config = dict(
    n_layer=8,
    d_model=320,
    n_experts=32,
    experts_per_token=2,
    d_expert=576,
    d_shared_expert=0,
    activation='squared_relu',
    moe_layers=[0, 1, 2, 3, 4, 5, 6, 7],
    router_score='sigmoid',
    normalize_top_k=True,
    routed_scale=1.5,
    balance_loss=0.000188,
    balance_bias=True,
    n_groups=8,
    groups_per_token=4,
    init_std_router=0.0169,
    lr_router=0.000593,
    vocab_size=4096,
    norm='rmsnorm',
    norm_eps=1e-06,
    tie_embeddings=False,
    optimizer='soap_variant',
    lr=0.00268,
    beta1=0.95,
    beta2=0.95,
    grad_clip=1.0,
    batch_tokens=131072,
    seq_len=1024,
    train_tokens=932100000,
    steps=7112,
    dataset='wikipedia_en',
)
Below are experts of layer 3 (counted from 0) of a mixture-of-experts language model. Rows are named router (the router's row for the expert), up (a neuron's input weights, with its number) and show model dimensions 240-319. Each number is 128 + 24 x the weight over its row's rms, rounded and kept within 0 to 255.
Before each expert's rows: a language model's description of what the expert responds to; "comes after" lists some tokens at least twice as common just before its tokens as in all text. This comes from a sample of Wikipedia text that the model never trained on. Tokens count by the router's weight.

# expert 3
Multi-digit numbers and number pieces in tables, statistics and coordinates, often between pipes, such as 55, 36, 8,200.
comes after: " | ", " ", ".", "| ", "–", ","
router [134 160 108 135 133 137 146 104 131  94 130  86 129 175 130 165 110 120  96 114  99 106 127 166 122 132  69 114 112 114 116 152 104 122 159 118 113 162 107 169 130 150 139 169 112 143 113 102 123 140 153 143 155 130 125 148 165 126 163 131 125 169 121 137 123 132 150 127 139 140 154 144 143 153  93 155 143  94 135  76]
up0 [114 134 134 102  90  83 116 118 110 148 134 112 117 120 103 126 112 130 126 138 106 103 117 144  87 162 135 115  58 131 127 137 162 121  99  95 135 113  76  94 163 126 143 111  67 112 149 144 157 106 164 182  98 141 139 165 144 140 138 177 116 133 136 103 109 123 126 124 118 113 108 151 146 111 158 175 163 133  98 118]

# expert 19
Last digits of years and numbers after a leading digit, such as 2014, 1988, 1967, plus some word endings in infobox fields.
comes after: "2", "1", "9", "8", "–", "93"
router [ 94  70 106 117  93 131 186 144 132 151 139 152 104 150 113 138 126 129  91 124 116 139 127 138  94 162 119 136 105 118 142 116 133 144 138 110 122 152 131 112 127 136 131 163 151 113 107 136 107 126 162 142 136 130 157 123 128 142 131 152 139 149 129 140 138 121 152 198 107 108 133 143 100 156 116 140 115  90 100 175]
up0 [ 84 130 120 122 106 127 103 117 126 132  94 154 140  78 109 155 136 122 103 111 140  99 173 124 157 125  97 159 139 134 146 112 118 136 159 138  85 144 129 132 151 100  85 136 125 131 117 149 130 124 150 141 115 138 135 143 156 109 153 176 103 160 141 110  98  60 166 153 125 143 176 127  79 137  99 145 139  96 161 106]

# expert 0
Short word pieces inside capitalized names, just after an initial letter or syllable, such as S-at-urday, P-ink, H-ind-i.
comes after: " S", " L", " P", " T", " s", " M"
router [124 120 147 167 113 116 118 149 147 106 150  96 128 144 163 153  86 117 144 111 119  91 122 118 129 136  95 171  77 174 114 114 103 126 157 113 141 126 125 111 108 138 145 124 141 131 131 103 142 100 154 147 134 164 130 129 142 184 115 114 106 141 126 146 156 137 150 120 141 182 153 125  99 111 137 106 147 126 117 144]
up0 [132 132 129 123 100 114 127 168 139 130 148 102 106  95 109 136 121 126 140 131 152  92 107 105 129 141 121 154 124 146 111 120 116 129 111  74 167 117 161 174 130 121 103 146 142 164 164  85 116 138 156  97 156 148 134 147 103 130 107  80 135 122 148 124 167  80 133 140 117 106 124 167 126  93 113 140 185 108 124 120]

# expert 20
Pipe separators between table cells, often with the next cell's first letter, plus colons and semicolons in lists, e.g. | St.
comes after: "\n", "0", "3", "5", "4", ";"
router [112 151 136 118  72  73 115 132 120  74 133 133 147 128 140 129 115  80 101 136 114 105 142 135 129 130 117 126 133 156 129 125 118 133 109 128 179 132 121 122 126 133 137 158 102 124 130 127 134 159 123 145 128 142 123 149 136 132 137 127 134 119 118 155 129 152 111 144 124  83 145 163  72  98  98 147 175 101 162 129]
up0 [146 147 129 159 132 135 165  70 124 126  76 153 155 141 113 118 118 137  77 152 101 127 134 113 126 107 103 109 140 159 151  88 168 134 101 124 145 115 121 151 153 157 129  89 113 159 129 127 129 130 120 145 156 151 125 113 112 123 146 127 191 110 119 177 118 156 143 144  87 144 141 118 153 110 140  96 136 126 102 145]

# expert 2
First capital piece of a word at a line, cell or item start, often after a blank line or open parenthesis, e.g. M, (S, Ch.
comes after: "\n\n", "\n", ".", " \"", "===", " | \""
router [143 138 117 109 134 132 159 140 101 126 123 106 132 141 128 115 111 129  84 108  91 135 138 153  88 155 127 132 115 139 162 119 115 131 138 109 182 157 141 123 181 165 152 100 138  71 149 123 153 105 133 137 191 115 139 141 132 126 131 139 138 137 151 122 138 159 124 141 155 124 116 164  83 134  91 135 108  83 183  71]
up0 [166  98 100 127 165 113 144 120 123 147 101 108 146 116 107 105 158 160 137 134 142 158 138 113 111 124 121 130 156 159 115 141 121 148 110 134 127 160 133 141 111 176 106 145 156 133 130 123 133 135  95 148 123 101 141 123 107 111 143 136 137 114 174 161 148 154 110 119 149 146 139 106 117 110 150 127 136  97 141  80]

# expert 6
Opening pieces of personal and place names, such as Stev, Mc, Har, Wil, or a piece after a capital, like G-ro-dno.
comes after: " B", " H", " G", " D", " C", ","
router [165 138 114 105  62 127 141 102 119 101 135  61 101 138 140 135 130 106 141 153 110  96 131 104 132  90 118 118  93 151 106 128 106 143 129  75 127 147 148 140 102 115 171 121 170 125 144  91 156 116 166 158 171 122 141  97 137 154  69 146 111 120 148 146 157 137 121 138 141 115 156 136 123 136 137 165 114 113 156 147]
up0 [164 109 139 168 111 148 114 142 137 138  89 110 113 150 117 148 144 130 139 118 176 159 125 101 137  89  96 108 106 134 130  93 118 110 130  97 119 168 154 135 114 152 114  97 102 124 120  82 121 144 158  87 133 150 100 134 140 155 110 141 154 130 156 137 104 107 130 129 157 148 123  86 149 163  95 118 108 129 127 140]

# expert 12
First digit of years and numbers in lists and tables, such as 1 in 1967, plus the article a.
comes after: " | ", " ", ", ", "| ", " (", "–"
router [155 171 142 179 126 129 126 126 106 109 130  71 181 148 101 117 153 109 138 137 131 142 120 167 104 124  78 134  93 129 109 126 110 129 108 128 140 147  79 101 140 158 126 128 107 160 112  97  81 143 148 149 100 148 108 107 144 133 117 128  98 127 146 152 149 126  96  96 150 139 121 139 129 129 143 138 125 115 130 120]
up0 [135 131  68  81 116 130 140 120 114 105 103 131  95 138 135 143 177  83 126 155 135 139 108 123 142 118  73 148 103 137 129 125 107 141 127 135 151 105 142 156 131 106 147  97 147 161 137 129 162  95 132 129  99 112 164 116 142 148 133 138 115 153 174 120 132 149 142 146 132 141 126 127 164 146 107  75 150 128 136 130]